config.yaml
n_layer: 12
d_model: 320
n_experts: 96
experts_per_token: 3
d_expert: 64
d_shared_expert: 128
activation: "geglu"
moe_layers: [1, 3, 5, 7, 9, 11]
router_score: "softmax"
normalize_top_k: false
routed_scale: 8.52
balance_loss: 0.00849
balance_bias: false
router_bias: true
init_std_router: 0.0256
lr_router: 0.000804
vocab_size: 16384
norm: "rmsnorm"
norm_eps: 1e-06
tie_embeddings: false
optimizer: "adamw"
lr: 0.000682
beta1: 0.9
beta2: 0.98
grad_clip: 1.0
batch_tokens: [65536, 131072]
seq_len: 256
train_tokens: 613300000
steps: 6355
dataset: "wikipedia_en"
Below are experts of layer 5 (counted from 0) of a mixture-of-experts language model. Rows are named down (a neuron's output weights, with its number) and show model dimensions 128-191. Each number is 50 + 12 x the weight over its row's rms, rounded and kept within 0 to 99.
Before each expert's rows: a language model's description of what the expert responds to. This comes from a sample of Wikipedia text that the model never trained on.

# expert 35
It responds to: Colon-ended labels in biography and sports infoboxes and tables, such as Born:, Died:, (aged, Country:, League:, Total:, plus following "the".
down0:36 38 48 64 54 38 56 56 41 36 38 42 69 40 50 48 52 30 71 43 51 35 53 32 57 54 53 49 45 63 44 45 51 45 56 35 38 34 50 63 49 65 79 53 46 54 54 45 59 56 75 41 57 59 50 31 44 68 53 50 79 44 44 60
down1:44 58 53 49 42 46 35 61 49 45 31 51 60 51 63 20 31 62 43 80 36 43 45 38 46 26 46 55 63 69 25 31 49 58 45 84 73 45 33 17 53 74 43 59 68 45 63 60 20 52 46 34 77 53 49 46 42 35 43 62 34 58 40 54
down2:46 48 63 45 38 21 48 35 67 39 43 51 27 79 60 37 36 56 56 42 37 77 39 41 31 32 30 37 40 64 50 48 49 71 69 41 63 61 57 49 55 66 63 58 38 47 55 51 48 46 51 50 42 46 48 32 56 60 59 63 54 71 39 62
down3:71 48 27 51 58 66 42 34 27 61 63 36 54 43 53 27 43 73 64 33 60 68 55 56 51 55 47 33 25 61 48 58 61 54 40 40 42 24 64 40 39 44 66 54 69 54 65 64 40 77 49 29 62 51 62 39 43 64 33 54 58 40 34 71
down4:54 57 51 63 55 47 20 41 51 51 63 30 69 51 54 59 41 41 53 62 34 52 48 47 77 46 27 52 57 64 44 63 76 54 45 42 61 43 45 50 34 51 53 58 38 30 37 53 53 57 52 45 50 44 69 58 31 26 46 63 63 63 40 40
down5:45 51 59 42 32 46 24 44 24 59 46 44 41 68 67 51 54 59 48 46 61 40 28 59 54 55 65 16 35 40 39 42 59 63 65 28 53 38 65 39 48 69 53 55 40 45 47 50 47 52 53 57 62 55 46 68 48 54 39 45 52 40 49 63
down6:31 42 74 41 63 64 56 67 64 55 42 51 36 68 46 45 64 53 61 35 45 58 42 48 60 55 61 66 50 44 48 51 56 33 40 51 56 56 55 44 45 32 40 55 57 34 35 57 18 51 86 42 74 43 50 52 52 50 68 61 35 57 58 39

# expert 18
It responds to: Inner pieces of Arabic, Italian and Slavic names, like i in Zulfiqar, ru in Abruzzo; also the words after, in, over.
down0:36 76 56 78 46 39 64 57 50 50 44 46 43 62 54 44 55 41 56 63 66 44 50 55 60 34 31 58 66 36 72 37 63 58 45 58 47 48 48 51 52 48 47 43 46 57 45 39 66 43 35 63 52 66 76 59 40 47 33 66 62 17 47 49
down1:57 53 78 55 48 71 58 40 56 89 46 56 51 50 45 30 47 49 53 39 46 43 47 46 40 53 69 50 34 52 43 21 41 51 40 34 44 49 60 60 25 64 35 53 47 51 68 36 63 35 41 33 34 38 48 46 67 55 45 53 42 50 36 63
down2:42 37 65 36 36 39 64 50 39 62 48 42 71 45 48 36 61 48 20 51 60 62 57 41 74 62 58 54 57 66 57 56 56 60 52 57 59 59 32 72 39 64 39 48 41 36 58 49 42 46 43 64 55 48 55 53 50 56 57 49 32 66 42 45
down3:58 59 36 60 44 46 55 42 55 49 52 38 18 43 47 54 69 64 45 54 62 19 54 12 20 54 46 65 33 34 40 57 67 32 50 43 59 55 44 57 64 23 43 81 56 47 49 61 64 52 38 42 37 46 28 70 65 39 40 68 42 64 41 45
down4:45 72 50 63 58 53 45 74 55 47 41 48 45 26 31 55 67 56 50 34 52 41 61 50 32 49 47 53 55 76 60 46 38 48 41 62 38 69 49 59 66 49 50 54 48 81 41 60 60 51 46 50 41 52 67 30 45 63 61 32 47 57 58 62
down5:38 47 34 50 54 57 43 48 47 55 78 44 44 83 60 57 63 29 52 47 42 28 58 70 38 48 51 41 51 65 62 54 49 42 62 36 55 28 71 57 31 60 56 45 33 69 64 48 44 43 59 34 64 35 53 66 55 43 55 44 53 54 74 46
down6:43 38 60 51 50 60 46 43 52 54 61 41 38 53 43 37 58 51 41 52 30 53 60 48 59 57 59 32 58 48 47 65 39 58 35 53 60 60 30 39 27 42 43 50 33 51 59 60 31 44 31 54 61 23 50 40 63 35 63 41 77 66 50 42

# expert 57
It responds to: Nouns in sports play reporting and stat tables, such as home runs, points, medal, appearance, field goal, and table pipes.
down0:73 63 51 31 52 47 48 55 61 39 57 54 48 49 75 41 37 59 47 64 39 31 51 55 52 59 54 24 48 49 50 52 63 60 37 50 56 52 35 71 38 63 66 38 64 46 49 63 80 48 66 50 53 52 53 51 40 58 28 56 53 68 40 34
down1:55 64 30 46 52 31 36 33 44 46 50 57 37 58 55 43 57 67 51 33 50 53 55 45 46 37 40 40 45 49 40 42 63 40 48 59 59 45 45 36 24 31 60 54 51 42 74 33 67 53 30 52 61 56 63 36 45 39 71 59 78 46 66 43
down2:33 62 54 35 53 64 53 58 66 25 44 51 32 35 43 53 60 56 64 24 66 54 53 39 43 39 60 65 57 46 49 60 48 55 47 47 42 63 31 47 48 42 42 45 38 66 38 58 51 49 42 65 36 54 40 63 54 56 73 50 31 28 59 48
down3:34 58 54 47 51 43 44 29 47 39 48 71 71 42 45 74 63 63 58 64 31 75 66 40 57 60 58 45 42 43 40 76 46 67 53 45 54 18 41 54 62 34 47 68 54 39 34 77 67 64 47 67 53 43 35 55 48 57 49 66 38 41 47 29
down4:48 66 52 50 38 32 71 39 60 56 29 48 46 64 47 51 57 51 54 58 58 42 46 58 35 42 27 54 43 35 46 40 41 56 48 61 57 48 31 49 50 43 54 47 60 36 45 38 51 41 60 49 21 47 47 29 33 49 40 38 60 47 40 73
down5:57 42 50 35 47 49 70 57 60 45 43 45 39 59 45 38 42 59 67 55 50 38 54 60 43 61 35 56 38 56 59 45 39 53 51 51 60 48 40 42 39 47 49 60 79 46 49 31 36 63 71 52 52 48 35 57 63 50 57 54 46 46 36 58
down6:63 44 37 48 52 30 60 45 47 48 59 39 37 38 49 52 37 51 40 36 61 56 59 43 52 55 60 54 16 47 66 78 43 71 60 68 43 43 40 23 51 44 68 43 33 61 46 51 47 40 45 54 43 34 42 64 46 35 40 54 54 60 32 44

# expert 2
It responds to: First pieces of names and words after a space, especially in table cells and prose, such as Mc, ant(ics), bracketed [ quote insertions.
down0:69 49 45 70 53 50 38 59 42 56 49 35 41 34 61 53 38 54 64 54 53 39 57 45 40 43 42 53 41 56 41 64 33 50 42 61 66 55 46 46 25 65 48 68 33 34 52 45 59 48 48 74 37 53 45 36 35 66 37 49 64 32 33 46
down1:46 53 43 70 52 79 51 44 54 69 38 55 49 22 62 44 66 53 48 57 63 32 42 37 34 53 37 57 60 72 67 36 59 47 40 55 50 58 68 33 25 60 42 51 29 50 52 56 50 44 39 45 41 40 48 50 61 32 53 83 62 45 55 26
down2:45 52 54 44 48 32 59 49 34 45 70 60 36 53 40 29 46 44 36 24 38 30 58 68 59 50 34 65 49 38 38 66 75 28 39 30 78 63 48 57 51 44 50 45 60 61 71 28 66 60 47 38 62 49 50 43 48 57 76 58 48 56 52 59
down3:42 29 70 54 45 51 35 75 73 60 44 48 42 51 52 58 57 22 40 60 54 56 48 55 51 54 55 43 46 60 40 39 62 45 65 56 35 37 34 33 60 57 52 42 45 60 33 48 27 42 38 63 51 35 36 49 38 57 55 56 52 72 64 46
down4:39 45 52 43 68 44 51 58 70 38 61 74 42 64 75 23 48 51 60 34 52 55 36 64 43 41 49 49 38 51 36 31 77 50 28 58 59 56 53 33 59 56 57 41 42 56 55 44 45 51 56 52 62 50 36 49 40 66 66 54 56 49 48 45
down5:55 49 56 33 54 57 20 46 66 50 36 36 49 38 50 60 45 68 30 61 64 59 65 58 42 45 50 41 77 58 56 46 51 37 37 41 56 39 30 56 44 42 57 32 45 47 33 43 42 82 72 49 40 58 32 58 62 52 42 52 31 41 47 25
down6:42 43 42 45 40 54 73 30 53 63 41 51 40 57 63 61 35 50 59 49 52 58 55 49 68 49 48 73 49 53 69 42 41 74 29 34 69 36 66 69 56 26 37 66 57 51 50 47 31 56 45 48 43 38 78 55 53 50 38 65 42 30 55 45

# expert 21
It responds to: Words inside formal names of organizations and agencies, especially "of", "and", Force, Rights, Commission, Association, International, after the name begins.
down0:49 62 67 35 57 47 35 49 42 51 54 32 50 44 38 36 52 37 38 50 51 33 52 33 56 54 53 45 50 39 41 55 64 42 47 39 48 50 57 36 70 40 63 66 49 49 49 41 80 35 57 76 36 51 63 33 44 71 51 49 49 66 69 44
down1:54 56 47 48 29 38 45 30 60 74 41 54 47 48 54 36 58 46 68 35 43 52 30 37 45 40 44 50 60 72 48 32 63 48 43 49 61 62 41 57 53 49 52 59 38 25 43 51 57 37 31 64 40 40 29 66 61 51 56 57 38 29 44 52
down2:45 26 44 56 39 37 47 42 51 32 47 54 48 46 48 62 42 43 34 69 48 38 30 53 78 75 48 69 46 62 48 58 44 81 42 62 56 35 20 41 40 55 54 45 59 38 42 65 44 59 46 65 70 65 61 58 53 75 55 62 37 65 62 35
down3:59 35 41 53 44 32 48 25 39 67 50 70 55 72 34 54 62 66 49 39 28 51 49 75 68 32 28 44 32 47 45 45 45 44 66 55 34 72 33 51 65 51 60 58 59 47 67 56 45 60 63 66 48 52 33 63 51 44 47 55 53 48 46 42
down4:53 52 62 42 52 50 55 48 65 67 38 64 41 30 57 62 56 34 65 54 59 38 63 48 48 43 54 57 49 54 40 58 68 42 44 70 39 62 43 52 51 44 57 52 39 58 70 41 28 58 55 48 33 53 60 42 52 37 46 71 53 40 58 29
down5:67 47 43 17 37 34 43 72 47 41 51 35 48 54 56 56 54 31 34 54 53 49 28 66 65 60 45 52 41 45 59 42 36 56 53 37 53 48 52 49 54 45 58 37 51 56 31 63 64 64 73 63 64 52 36 52 63 55 60 56 47 52 53 47
down6:53 56 40 27 38 53 57 56 69 49 64 35 57 53 46 84 44 31 42 43 56 45 41 47 52 52 42 32 28 43 71 39 25 58 68 72 25 53 50 44 35 44 54 53 37 68 61 67 58 59 56 63 71 51 23 48 47 60 51 63 40 57 46 55

# expert 60
It responds to: Word pieces right after an opening quote, hyphen or D/b start, like as in non-baseball, ud in low-budget, l in "Bloodfrozen".
down0:57 56 52 70 50 45 57 67 76 62 39 59 54 60 46 55 61 36 58 62 37 47 81 60 42 38 38 49 50 41 40 55 56 45 68 49 57 34 58 64 53 56 22 38 65 59 49 38 50 67 57 60 47 50 66 43 40 49 59 53 50 59 52 49
down1:54 48 59 54 67 61 13 50 52 47 75 52 52 40 32 23 60 53 54 47 33 46 49 39 53 43 38 47 61 54 59 68 32 56 50 69 46 45 64 28 40 40 46 46 35 54 47 49 51 53 49 58 31 56 60 47 47 55 63 54 68 44 51 58
down2:76 62 51 45 43 23 46 62 57 38 44 60 26 42 72 52 52 51 46 49 37 45 38 50 53 63 44 48 61 33 51 56 60 45 41 52 54 54 42 48 64 46 52 63 42 50 60 52 44 28 47 43 32 45 76 53 34 39 50 44 43 59 51 53
down3:34 63 54 36 50 62 57 35 42 47 64 47 43 61 61 56 58 59 64 45 66 51 58 42 58 52 77 64 49 47 48 32 46 29 37 51 46 67 63 47 49 59 44 54 49 66 33 56 60 36 43 47 62 60 26 56 22 51 59 31 63 61 61 57
down4:29 44 52 74 39 47 62 26 50 42 70 49 32 56 71 46 56 36 36 40 66 54 42 41 53 62 38 56 62 49 32 47 52 36 61 36 33 38 69 51 42 62 43 49 55 48 52 59 36 56 36 49 58 62 57 65 50 61 54 31 70 20 59 50
down5:41 52 40 72 63 65 49 59 18 46 45 44 43 59 58 41 43 50 52 43 70 56 52 53 54 41 38 56 57 57 51 55 42 55 48 40 58 36 38 49 55 57 55 63 72 33 61 47 58 45 20 48 63 59 31 58 57 49 71 49 48 50 44 34
down6:45 55 73 59 56 35 75 24 62 55 44 55 47 45 61 40 43 43 52 65 41 75 41 67 48 51 22 38 56 60 66 62 42 67 87 33 52 24 65 52 39 56 67 41 48 34 38 31 42 63 65 51 26 54 51 52 48 60 38 61 70 57 45 52

# expert 34
It responds to: Inner word pieces of place and proper names after an initial letter, such as Co-omb-ahbah, Fre-ep-ort, and the ″W of coordinates.
down0:63 39 46 41 64 57 37 57 60 49 36 73 62 47 40 50 45 58 34 51 31 35 45 44 39 55 51 53 31 58 62 52 61 58 38 53 65 28 49 16 62 63 41 48 36 53 49 53 61 52 68 59 58 61 53 52 37 71 53 26 39 41 64 46
down1:52 45 40 64 31 72 56 43 36 51 51 57 34 63 46 58 51 26 67 66 60 72 25 63 45 56 71 76 30 66 73 49 47 31 58 47 56 65 82 51 50 74 47 59 58 48 50 59 50 50 59 59 42 60 61 47 50 48 43 51 71 52 51 38
down2:37 35 41 49 54 44 66 69 42 66 36 40 43 49 32 53 69 50 51 68 57 65 25 47 28 58 39 74 28 45 55 39 76 51 52 57 57 71 46 53 42 76 50 39 53 50 76 47 44 53 63 49 43 49 39 57 49 66 44 43 51 45 42 54
down3:58 21 50 65 55 57 24 60 53 50 54 49 48 44 31 69 62 43 65 38 48 54 55 36 54 66 67 66 57 53 56 53 50 62 57 58 43 48 61 50 42 54 61 55 42 44 43 38 60 47 53 42 40 49 44 53 66 52 55 57 50 55 47 50
down4:23 42 54 44 40 47 52 64 48 37 69 57 33 45 43 53 75 48 53 54 34 30 61 50 45 57 67 48 57 34 62 61 51 35 54 50 51 60 38 52 59 58 32 57 79 40 59 37 59 45 51 45 49 54 24 48 50 63 74 53 37 71 38 41
down5:20 43 50 74 50 49 32 54 40 61 55 66 27 63 85 51 60 49 61 51 54 39 49 31 41 35 51 65 52 55 41 55 38 47 29 34 48 55 68 39 46 57 55 44 50 36 57 57 59 77 45 51 54 50 56 42 59 40 64 54 67 57 66 38
down6:68 36 60 39 53 46 32 49 44 56 56 39 58 43 42 64 50 41 46 67 41 60 44 49 52 36 32 57 55 52 51 68 48 45 56 66 35 55 47 49 54 36 40 54 31 60 39 28 57 46 59 56 63 41 43 25 43 51 46 59 74 73 33 54

# expert 10
It responds to: Main verbs like is, was, were, are, plus also, as and both, often after It, there or which, as in "There were".
down0:54 64 49 50 75 53 57 55 51 57 66 43 64 47 13 52 62 40 59 37 47 43 52 53 59 58 48 52 49 28 56 50 48 40 37 43 61 64 39 49 58 51 49 65 42 18 46 47 45 35 39 53 42 42 52 68 50 19 52 55 32 51 69 72
down1:39 25 57 33 38 47 63 46 42 52 51 41 46 35 79 42 59 60 40 70 40 71 54 43 42 40 60 34 45 53 42 25 40 44 37 64 49 46 27 55 33 58 56 48 61 54 58 45 24 55 48 63 75 54 26 49 54 47 69 34 34 63 49 55
down2:45 54 52 64 51 45 63 25 56 43 47 44 38 41 35 45 62 54 50 52 74 44 63 35 31 73 33 40 22 37 35 52 46 45 31 57 42 54 42 28 50 58 47 62 59 31 50 44 45 45 47 29 33 43 54 69 61 53 58 40 30 53 68 34
down3:52 55 50 38 43 43 50 52 36 44 63 28 58 49 45 37 59 70 61 35 55 39 56 36 63 65 52 75 50 28 51 39 74 44 61 70 50 26 40 45 58 51 48 75 60 61 55 36 55 40 52 49 42 40 49 37 32 39 48 37 60 19 36 75
down4:51 51 16 42 35 40 63 29 52 60 42 44 48 43 52 42 45 37 39 47 82 63 59 54 45 52 37 70 39 65 52 49 68 62 37 48 54 36 78 27 47 40 66 54 84 60 41 48 53 54 37 38 63 52 63 64 55 50 72 71 43 63 41 38
down5:48 56 56 61 36 46 78 73 43 38 26 66 57 47 51 52 53 43 47 48 62 30 32 54 33 37 46 59 48 41 46 41 53 41 35 43 46 52 59 48 55 36 19 58 62 48 58 66 66 59 40 41 58 47 19 53 41 36 37 40 28 61 54 52
down6:56 45 45 44 45 44 65 26 52 59 49 15 48 42 38 67 43 61 39 57 47 68 53 56 33 57 56 37 63 59 43 66 56 41 39 42 60 38 43 31 40 64 61 57 50 61 38 18 42 63 52 63 51 26 33 45 44 55 42 30 72 42 68 44

# expert 28
It responds to: Adverb endings -ly, -ely, -ically and intensifiers such as very, slightly, plus and, or, but joining phrases in descriptive prose.
down0:54 45 68 43 57 74 47 42 43 65 54 55 78 68 51 62 44 60 33 63 58 41 42 49 65 58 38 47 54 53 39 41 42 54 55 47 32 36 39 36 31 62 29 37 56 38 62 67 66 58 40 46 70 45 24 47 50 55 33 40 36 73 64 51
down1:64 50 48 50 33 69 65 31 49 48 70 28 45 38 49 51 51 28 52 44 51 59 50 45 63 39 49 53 60 54 68 58 73 40 61 28 52 44 31 38 37 44 46 39 47 41 58 39 47 49 49 63 70 20 48 58 47 43 35 49 47 42 46 52
down2:57 52 50 72 65 62 64 42 63 52 51 35 40 67 46 60 48 70 64 48 53 52 53 31 45 59 56 41 54 53 53 70 56 43 41 51 39 65 48 40 36 35 49 45 43 53 56 56 37 63 63 44 64 41 44 48 21 43 54 78 48 27 50 49
down3:49 50 54 34 44 39 30 45 57 42 62 32 51 53 51 56 34 45 58 52 39 56 58 70 79 40 56 34 71 55 56 28 37 58 60 40 45 46 38 55 30 58 52 32 39 72 45 54 48 62 29 41 50 53 50 62 48 64 39 62 42 56 61 49
down4:41 44 50 59 48 40 59 46 43 50 67 37 32 61 37 53 46 47 45 60 40 48 47 53 56 56 43 36 68 50 55 55 25 73 61 43 23 61 42 50 40 49 55 70 46 49 44 59 68 36 40 44 65 32 30 44 45 53 56 51 47 69 45 41
down5:50 44 52 59 45 44 39 43 58 48 52 73 49 77 70 45 63 62 61 39 46 58 77 32 49 39 34 66 62 51 24 59 46 60 45 48 42 39 50 52 33 42 56 65 65 47 35 42 27 49 43 60 33 60 44 61 63 50 71 60 28 52 65 47
down6:29 54 58 76 46 42 72 51 50 42 48 49 23 56 56 54 66 46 71 65 47 51 48 47 45 43 35 68 62 55 66 50 47 58 49 35 50 48 44 46 50 27 51 41 61 53 35 62 74 36 36 49 37 62 34 64 57 44 54 69 57 44 63 27

# expert 63
It responds to: Connectives after a name or title, mostly "and", plus from, of, &, featuring, as in critic credits and collaborator lists.
down0:33 39 61 52 68 66 64 45 67 73 45 30 35 90 38 55 43 42 51 56 47 54 40 50 59 59 51 37 34 30 34 43 85 55 70 32 47 56 50 75 48 67 42 43 43 43 45 44 62 67 51 76 71 34 68 53 50 42 49 49 46 51 54 50
down1:49 69 43 43 49 75 34 32 61 41 51 50 41 59 71 52 61 24 62 45 51 80 44 66 43 45 41 58 46 48 54 43 45 51 48 53 52 33 59 45 39 46 60 49 39 26 55 40 46 57 57 71 30 39 26 37 58 49 49 53 49 44 49 57
down2:47 50 65 78 60 45 56 69 48 38 53 56 46 50 53 58 46 53 43 65 27 57 25 29 47 75 40 53 61 43 60 59 59 69 58 54 54 61 17 54 52 52 36 40 48 65 43 45 37 52 48 33 43 53 46 58 46 57 81 43 35 35 47 47
down3:65 52 59 36 65 34 73 44 52 49 57 50 68 49 62 32 57 56 29 68 50 25 57 45 46 56 54 34 69 52 45 55 45 27 58 44 27 44 35 42 48 40 49 53 51 61 54 69 46 49 49 51 53 53 62 48 60 66 54 67 67 34 44 29
down4:29 42 53 62 29 43 40 45 46 47 43 41 35 44 62 55 30 28 45 65 37 51 27 60 44 55 33 37 43 61 57 34 58 32 46 39 48 53 44 60 47 54 37 55 62 29 47 45 75 58 64 25 43 51 25 80 34 56 63 56 28 51 70 33
down5:42 53 68 44 61 28 65 45 31 63 73 60 70 71 58 56 60 52 43 49 61 44 40 55 51 52 41 30 55 50 73 25 29 46 49 64 52 52 52 28 67 56 52 51 51 51 24 49 70 32 62 35 48 51 61 53 62 63 50 38 37 77 79 64
down6:55 55 49 62 38 42 32 62 46 54 58 55 61 63 60 62 35 51 32 54 27 40 45 36 41 70 37 51 62 51 51 39 49 51 42 37 60 60 46 56 78 52 50 55 58 52 49 39 47 70 53 58 66 54 33 53 46 49 46 53 69 74 41 46

# expert 51
It responds to: Stem fragments inside common English words just after a prefix, before suffixes like -ed, -ion: di-as-pora, pro-long, canc, acc.
down0:47 66 51 64 41 45 53 68 54 49 51 49 39 61 46 56 34 40 63 37 53 56 24 41 63 62 51 62 47 71 62 77 50 77 58 53 66 36 68 71 43 49 54 54 48 55 48 45 64 47 54 60 60 51 41 65 51 58 42 45 44 61 39 63
down1:40 55 44 43 55 33 41 36 52 51 57 38 54 41 55 45 44 65 49 30 54 70 60 74 64 31 37 31 48 47 55 44 34 56 55 45 63 35 57 47 61 25 53 53 77 45 42 44 38 47 64 51 37 51 30 72 50 49 55 47 38 62 36 41
down2:40 44 41 69 63 59 34 57 62 48 92 44 57 40 51 54 60 54 49 55 41 50 45 54 60 37 46 46 44 41 31 42 36 46 67 61 70 43 43 48 66 53 47 34 41 55 52 58 54 35 26 42 36 55 39 29 68 49 58 59 51 50 59 40
down3:44 56 55 50 47 27 59 40 37 47 52 46 49 37 65 50 56 55 24 60 57 51 62 65 55 53 71 55 73 58 49 43 60 67 62 39 61 36 28 60 46 39 40 50 54 38 50 45 70 41 39 57 37 63 45 62 54 52 43 42 33 67 45 53
down4:51 19 64 64 58 41 54 62 57 62 53 40 33 63 61 58 56 66 40 42 55 24 52 62 43 37 50 51 39 50 47 57 52 54 50 52 54 51 44 53 41 55 47 45 47 67 54 62 40 52 77 56 49 33 44 65 50 44 68 51 46 50 42 65
down5:36 38 68 43 44 49 68 59 56 50 62 53 56 60 53 39 35 41 41 51 46 54 42 47 44 64 43 51 42 51 61 49 51 55 65 55 31 65 54 66 47 44 49 71 52 49 50 35 59 55 53 31 63 57 65 56 44 79 53 49 36 50 42 60
down6:42 49 29 59 48 29 38 46 69 65 40 30 48 49 51 40 56 45 46 69 45 65 28 58 74 62 52 50 51 69 35 53 28 60 36 52 47 56 61 69 71 60 62 40 50 21 33 50 39 42 36 54 62 41 61 38 59 59 64 39 55 29 60 35

# expert 7
It responds to: The word of in place or institution phrases such as north of, University of, plus first names and name pieces like George, Paul, Maria.
down0:36 67 42 48 47 65 41 37 41 68 49 46 47 64 51 30 40 50 31 55 68 71 46 43 82 39 51 51 32 43 44 78 55 53 65 51 64 49 49 68 51 58 42 51 49 61 49 67 64 62 40 53 69 38 45 66 49 49 30 39 56 38 40 57
down1:56 58 58 45 41 43 53 38 56 36 38 53 52 60 39 46 69 52 51 36 47 61 62 50 21 62 55 43 40 47 68 58 23 55 67 61 72 29 46 56 54 61 61 34 49 34 76 72 24 43 75 69 55 21 47 32 49 50 52 58 38 70 51 68
down2:49 59 40 44 66 47 61 55 37 40 49 80 60 53 28 52 48 34 41 41 48 39 58 56 63 74 58 35 59 32 59 61 41 23 53 52 66 56 21 50 53 53 65 60 46 44 47 57 58 30 54 49 29 62 55 54 62 51 45 62 55 57 39 18
down3:48 41 39 49 43 55 60 47 54 52 61 57 49 34 39 40 47 34 47 53 65 59 47 60 38 66 31 50 66 45 56 43 32 39 49 37 37 62 53 27 44 55 40 61 64 39 51 63 47 60 53 62 61 33 31 57 51 36 52 59 48 52 51 36
down4:70 49 67 71 61 59 56 70 43 48 48 48 36 52 49 59 73 59 62 34 52 50 77 69 44 57 29 69 45 50 56 58 39 42 34 62 38 52 52 24 55 68 56 62 45 63 42 44 57 46 38 54 60 42 34 64 35 44 48 59 54 42 41 44
down5:32 72 46 50 59 68 30 57 43 54 66 61 55 49 39 36 40 63 30 47 65 33 72 40 47 42 62 40 63 53 61 46 52 43 54 56 52 34 59 52 52 39 48 37 53 41 33 58 59 74 51 41 33 55 35 60 42 40 70 69 47 70 56 29
down6:49 57 47 58 56 38 52 43 55 21 51 47 42 64 44 45 59 47 57 67 49 45 66 67 44 67 48 74 57 43 56 60 53 41 49 66 49 46 52 56 40 57 43 78 65 59 49 46 43 70 57 64 54 46 41 41 50 50 61 41 65 47 57 58